From a checkpoint of a small mixture-of-experts model trained on Wikipedia: 2 picks a token.
Below are experts of layer 3 (counted from 0) of a mixture-of-experts language model. Rows are named router (the router's row for the expert), down (a neuron's output weights, with its number) and show model dimensions 0-127. Each number is 500 + 50 x the weight over its row's rms, rounded and kept within 0 to 999. Numbers have three digits each.
Before each expert's rows: "raises" lists some tokens whose logits its average output raises strongly, later layers aside. This comes from a sample of Wikipedia text that the model never trained on.

# expert 25
raises: "tten", "ef", "nd", "ate"
router:648512484645439489588462554519513470548432493524492512475461449448482527546518484458445480479544434484555447444501525498486421598527494483503578540493469538451391498483495519490468521434371533507482469459502555453389519493429463549414433509460520572493561490475478467586480420533572471482515526506482419478438482576492485565448504526455567540388517583489441512476482399417498483516512
down0:556490517524599509522389585465529551498457538408557612457513471534560467505522525535491409483446433593472486585512460485554512468448423495452500405498441487418452472571477475535491572459496570486518545434556471505550509534447558479480478477502459519427547469499521371511390577520582544563476479573461387407496472586504485518577414553516546484508442488549504534514472507481541541513494

# expert 34
raises: "ers", "er", "ed"
router:521434534527488416509486579520582452563451475522486489470549524472474537524422500505483486366526516550548502438556550461510411509506535437496531450543389505498430540404532480513476504366479452452436462403480537380460519473488502561537514552508479530466618492538548533523480522580591472425405523575475447538536477560502519494453602582537432545494552462498459476510604446525479523504525
down0:543438509620542553497616490539554466494594419515460553522468492498482518608479409476452521515446562541470523524470522445526477467511489503496401507529481476594582471510541491521472513479515516469570365541505538520511528582564555473424542459471467518509452547478504507526481470602495436564518500568521640459509414427527531529545573500524506455438541485505532514403496462646515541557436

# expert 24
raises: "-", "===", "S", "|", "K"
router:596474511508428453496498600464588483433322486555503457488504463502524383494504506433378487494469507517565481458519531523513458572517476502467530554570459585580479527446462512467442636435488488511438485542485510459488482414523423553483474525507405523477517501523542542491557494532520459400448493551505464550402506568578512523501528498428445576471517518508535426415546487468567556542515
down0:453450451495535481579482524537397527485455564488460421431415515442522489486564569532519547534535578460506377455509490542561520556472491412477460545502478615523486462498462519557418468447436635577479519592410422454439440440593536480478537506504486522549512480494509498524474531554538463496456575534514492537532507592446493466542526514544546472525486506497477606433587432407517531451576

# expert 2
raises: "ing", "d", "ers"
router:505543543509554353598503565558550459475452480551506451475522445393478557572454396420514466389445448577505405540564545483553528508537566506463492503541466469514476504504528535447457531470394435433402519522518438368484543462444473525436451517539488507450493547527509514509525526510550492497536507509498477562474459479544560481427431497430539446488517507530534405403520450389488549481495
down0:549506504465430572458475449477443473544541501460543457561495525486444521497502496444558562535561507497588521563502433474456588489580468621468517528578602491503546557505423531583515554513534426475494473525516503484515463562490444574496508556398454539512548542554483457557523429395543455458429445555505581440531564523511500535492419526390467529491521500527453522524539510425426611581614

# expert 11
raises: "amp", "ep", "or", "and", "e"
router:554497474562429458555508529537497490554430522537529418528545520485495458516492499502491479526554470563551492489505558501579455447481494500449540573503364473500528604496454474561475545445525451460454431456458501407441490475414465507486433574468515521572570530557564558569530422497531455424450450474480356496499384454603587503373515485519444537484506468524514418511550493471579547568503
down0:483480467540444485490460460454475489503556489578400495576452491397502545501485558466454513551559499481512392549499484421496436450486557535519535453460492410467580563471537573447405492495566546543584481406501513482577437575445490406478554371501555535443509441506452480459549500548488465489478536526516559485513514434516440568489530582462451411513524519556542526517538424562477535347504

# expert 33
raises: "ni", "tch", "di"
router:505529491560459478569501533574595444511485544626512510543461464482465394497553503445495491482503480542591490485412593484452503525506541520408512499504408508422478439494460570536491539473305477433407512495528463362459489459446451497427474525522433518491517486469532492592448538508507471469447534555580395562511471543572569462474514497474520519417537457524511481476483487488556565461478
down0:549546528440509472515474528513483499494594552485449449472582513483503507501516577475543514541502522549501440550404440525512352509575585434498494480500442496497492492496538563515491486434448507618538555482540539449504456524516530507472441428492530547525550505508466527558417522477414510431533557553560460589587382499543529496540449464663480493591434501512540492394456475463567506441400

# expert 55
raises: "ttle", "dge", "ff", "tch"
router:511537432516535486497451522465593459439520542502570512472476495487453499537460515523511516435454418582470376491540528421485453513501501474468518574539446521452494504492480518599494613462387503432477466521488527419484596476495487525487387513480487538372519499481557549565486502546554513385509515602465366507516521534511453482546593517405523485505540517454496530443502450389548607536481
down0:409491493434437512481507435569555483464452483499547531484481421534480441515488484480535415551451495466581526557615464540390471553592549475500489485466560432508526430556498479561392497577444471470477455607460484529556505465492559485541460521524662459551484491545439456557478542493548483461431559513477533537551506486610452557519450585468445573496529487509596478506563591537515471470472

# expert 22
raises: "way", "ized", "ity", "ization"
router:498498555556485485467490542601509405500430511535560524557518477457546449521481493461457463526463410497595390465523544477505511553453574461475500480574444472526481621444475470450519562533381548461489481405454505422471581469535492596489424544525512482435457546566542544465585433501661538434493491477503523533512445551521575490550524515553440446485553469509436517496470495529540572530599
down0:545414476537459536513577508519475547572531488473476515532499489500518500556527560477487569530427486557500558508440503584394531518473456600504517635527549382483482522513585472467475566522521377579477507429436484465468539410536470503482537490400459513592527523598560505525466561434602507540453473574537431553513552563507573487512506512544490419540485491568450479468534551397476496553449

# expert 59
raises: "er", "ed", "es", "ing", "ish", "el"
router:564500503478513424511501501521559425520476460588583465577502500456437497492463498484478504491552434501541557481559607468498417532427521455414464488580379561484480542439514535468466479503399476485477458427473507427475573465499438578499456532566476681505536517512537531558497515457533485464508503548476412486518449467627531506541494511490475476457518546482466418462485468527583565642449
down0:482479486519483534501562608499473502557428556495478417545449529520535476517498511500612475496457492526500450521532498524459483519492516554471424634530417610483542426416506504447466608539381391459455451548486506504437551509471519554536459528487552418461489419512560568542454531471564539441487481518548542557493410545475542491571468503480466379511469599475486461574489395492449559451470

# expert 18
raises: "van", "mp", "ft", "N", "ff"
router:491509511589468502580414579611573449432474555538523479480473393463494489499556470500492478475421436565531436463561515485602415478491558481501506515642445491477459636469482568453564583475500437443467509505561511488420516473454473496441424547491508561417459489472518539507457431500505530409449493560540517563540452524491497508471433487423522538460537522449502540469533454429618545503536
down0:515528435519464534587434444479555559485491554561476468420454410529493451489481474527556523522486433597514532511471480484536524447541511454504507473513588504623497449495468502440560536537584459490546437544456493580479506589473471429503481473412564555418549538456500555469541508481515528498471571450527525422526554474490463585384396507452548446438508433529602514469510592636518575509550

# expert 47
raises: "er", "ing", "ers"
router:594485489539503429546463584520579449556424517537528471492551516517504554498534373502504512431443447464474485408468525451537522449513562550473498401650356473485520568383501456611438596521497474463475514476447527511494578461441445517470459478487584540425540489481534552448546436449544523443559471559452425535550531500584531472502523522509515488493519506450463472443550513498498540532439
down0:516585417467531548470511489550565465531470522482475415509506492513505609437406421419476487472537547492512476530575475495561565480476492517508499385502494569425394482506600522486435440484537501520563518528458474537504441554475481594542442421506502494455611519510433451458467531450498531495584501558458553551606518421477464478550475580429515580537434518479453581462553462526594452471414

# expert 32
raises: "n", "v", "ck"
router:467529507491455395511519596539545429515445517536537418499477433523438453482588485373492500414489462469548412475550554482565454485483535559475493490538351514424479588431552446463470545453458439417480441536481488409444511467527497558453424556498433463439490501498510448557499558545528500525526560498520435427473485512469451503481540491435512451466527560424430395527451495495542604545554
down0:474528489499527500505474478482497546478464493529453462434498638563471518496550527494589467520464386502412477492535534501569601450452425434523431473459459587534472508528538506479501503515493451565536559468553591536560509462524482504447521427598471459460499475432539510454400475449471468504503463348574599424420544546470529509453533512500550456564493466496347520521435565553432472476530

# expert 17
raises: "s", "ical", "ter"
router:500508532520453522560500556535530458511454551575542435538568533488456579489470521480454435450480453519614450424516582427543498494450575466512542576637455442509523536400467494495536585383497436478475449531453486492427614469503403522454509506549494529482521522515515470532503472580515534489521515571492422521541450464560460524409505505504377489548511532442522427359471513485571550513468
down0:502448547555559560515559516443538515487447402471451479456407551507446512514453467496452561428478442488481576554549542490549494450478493550492399466486574574531456478479534373538495432531471557537358535492460521500566382545513491427413485434456552503522446444452484525491468479544482472528456454455454426501545629574554460451526549484483493353548495512452481476536546532540518505496443

# expert 12
raises: "ation", "at", "ations", "ator"
router:552431466584520473517504529498509486533451521526553318493565435508492595524510511409454436455494491449571444459562545426509376526504526516449534559494406497468480532489350495499458582482493503477535486512487535481508513460485509582462493558521482553479552489619519514516548427475500521482418540631529473500529466508540541460478592477550531529519526556402555512429423453503548535571495
down0:519597467494513470563409385512478449467459503496444490484485411426505617505613574539536505517443565445507455500514575504594555529425477473511451449494510440493426491436477574491464539438549417564540517517549477607469559481504524459559485443479518438450470602525501517426462570403503451569454427520504521424445456574479507527549519523533498473480503501407575471453510466476519390511521

# expert 50
raises: "lo", "ur", "ric", "ro", "ard", "ack"
router:568476497519495483565515520551577503524472543516576423446459501464495447525450507492456532467543444544506529482558556475587462478515559481547512556525452496499462570481399490529493477371410569460451478513522522485395512486481398527528451586475454505543546480429605508507581543438600468424507502507597416490457483493471572600458564548450467499457548515479444541350545467472581526484445
down0:508506531539546504428452618504572524514400508409489515531511419441459587479581435491500539505446529455448478518527517419531440616471629565489495532523419487573559530534535589470403451506518457521445468581548555527499473543480530451457593489522468458563545522470471561536516442461518474528477457470479573506464492407466492451490472438574435432473524550493468428442435431468545583459556

# expert 27
raises: "re", "ix", "iz"
router:605491476572503494620413579567607496464474500543536499500507374534398508499473448485476486483492464497474510444578522509589347501412503455478523504580477492501491506504485488576491573455432463494392472567504498521524511446416435481467439541508444542496533493567542543563575412489565537389475518607499438496500470537453603562518565462512466459495538520471495482463497495512490529543505
down0:529511436489444500451531354476470447495535509608437505481519593493455441537547531556492556497480460508438482447526469528532488528389509524534499508601553442487497531549445454549550477495492483556640470513548450451509468504586437470499488572552542526476597466583636471448521524483492500470537547497462533431370456536450525435462509421390481532531525455489433538475553477438487545436527

# expert 4
raises: "ction", "ctor", "cu", "cc"
router:445419451548322425556529578503437417429435529557547527479514419498453401566497564549438498495481479502507486468507555478453392563461529600483540545559472497484511565432478533547469589518479443462409512517503497433508523462477474589509474526446481486528454510458507526560465486472480513410455511538526444540443459429539486519561578560529531539556525536503439418512507406442486557587517
down0:536555498532406472455481500555502436461656491522466455564522550482520500511520532417550551457474518415469412456465470486568468482543480433469479477374463508501536387537385508494523451454468500408524468563549506456483554524564510611412491543561498446437570523462473492492563479548555446536486515517527490426530408480569587498471510555376503536532499520585441493473485458525477475460421

# expert 0
raises: "tt", "und", "ft", "ll", "mb", "ver"
router:467434505573430521516512508515589423404462517473553444495510487385424465510557495449491486515482464499551510485457485437526470552469569519437533508567403539479479621468383485475501467466445489466505498447550474383501629461512454502497450544457457509455492457556593557574514418472474530458441508620547393517513479563437545603493533479482570498452579490484488450473477449476567492531512
down0:560507457468522444487528475569462593507549422520458580507486532520439474457553557447483529472498517563501567529519508509528334507453516449523476435504480475501512585595508548447527484565472587507534630494499429433437425593510564487570504509501470562585512469568461399466510560553463557481426557588519416465490501530533495549527469507553526495477501516502568414533415541494508492631508

# expert 61
raises: "d", "der", "de", "di", "do", "ce"
router:577455453543443504515421596502522409505450465583574507510546397483419403511488503518493488391437510557447469494543575478473462518439534581475508613587382514468496593526366573476459527419424480473491459512466487551435532494518565496464460530522545505523540488528525521532467474540542562543459549530478469488467502562516455546472571516551469482464524512572538391502453499402549521484431
down0:440467588458455429513594584505517453448409443553507515445526586514461487609537446365469505495528533513445493484477579546502461491467525557416492561510545577593429413533486556514530454428525478552482516519431393503531490482575439525488558527526502488488475501442495476453545550470512365467405467424543545432412538492494528600457474520462521563514465572533513496479479437516508513562493

# expert 1
raises: "mp", "ig", "low", "gin"
router:519480469470527500561484514522503489487418562595527499479535455522509491515448539481389451506465452451502382481490577524499474511490580438468515502536468441561472541432472424490560472550423520481456519542504502397508539453478377465442519512501472480384531550486502509539524443462506540345490543611468349533507605451544509562451544506469561543414559532485460500476493481510566552594539
down0:485580468451497506445415450618480529454453551558497548540494501589503496472416540509495475398457515486548479509478617551429472463450491458487507546381536486505424487420499463487593413547432478424528595530538450503484481496484350512451548435553446450479516578553545482471537491416414475463442518536515380581472472510524453486549557460528498470453570513507461454470491457541561498506506

# expert 43
raises: "ment", "ck", "st", "ted", "tion", "tt"
router:545480579575434491528542567514495431433443470565590490528545508565486464543489440498519522378519497505540386488437491487569458498462559553473594464529468503477533660515511471554501574449428533445518490531438496395519484488485404507497425499473480505514562497479552537548502502502557505478511452672607433534564416488525496559503532563490449568478522471468501501498473478452570540453556
down0:417492453508531531490527386489472559535493601444483495506468487514625497552535510604537465568533498501443549503520566449497413430531553497487483544461605504561464427381499455523507505487462447448479622431464471525472508490497450481549539511543513574595537482544456491485593545535440600497469539454459566560498497443510503572429476536526516490521546543537478521508597443543406509489629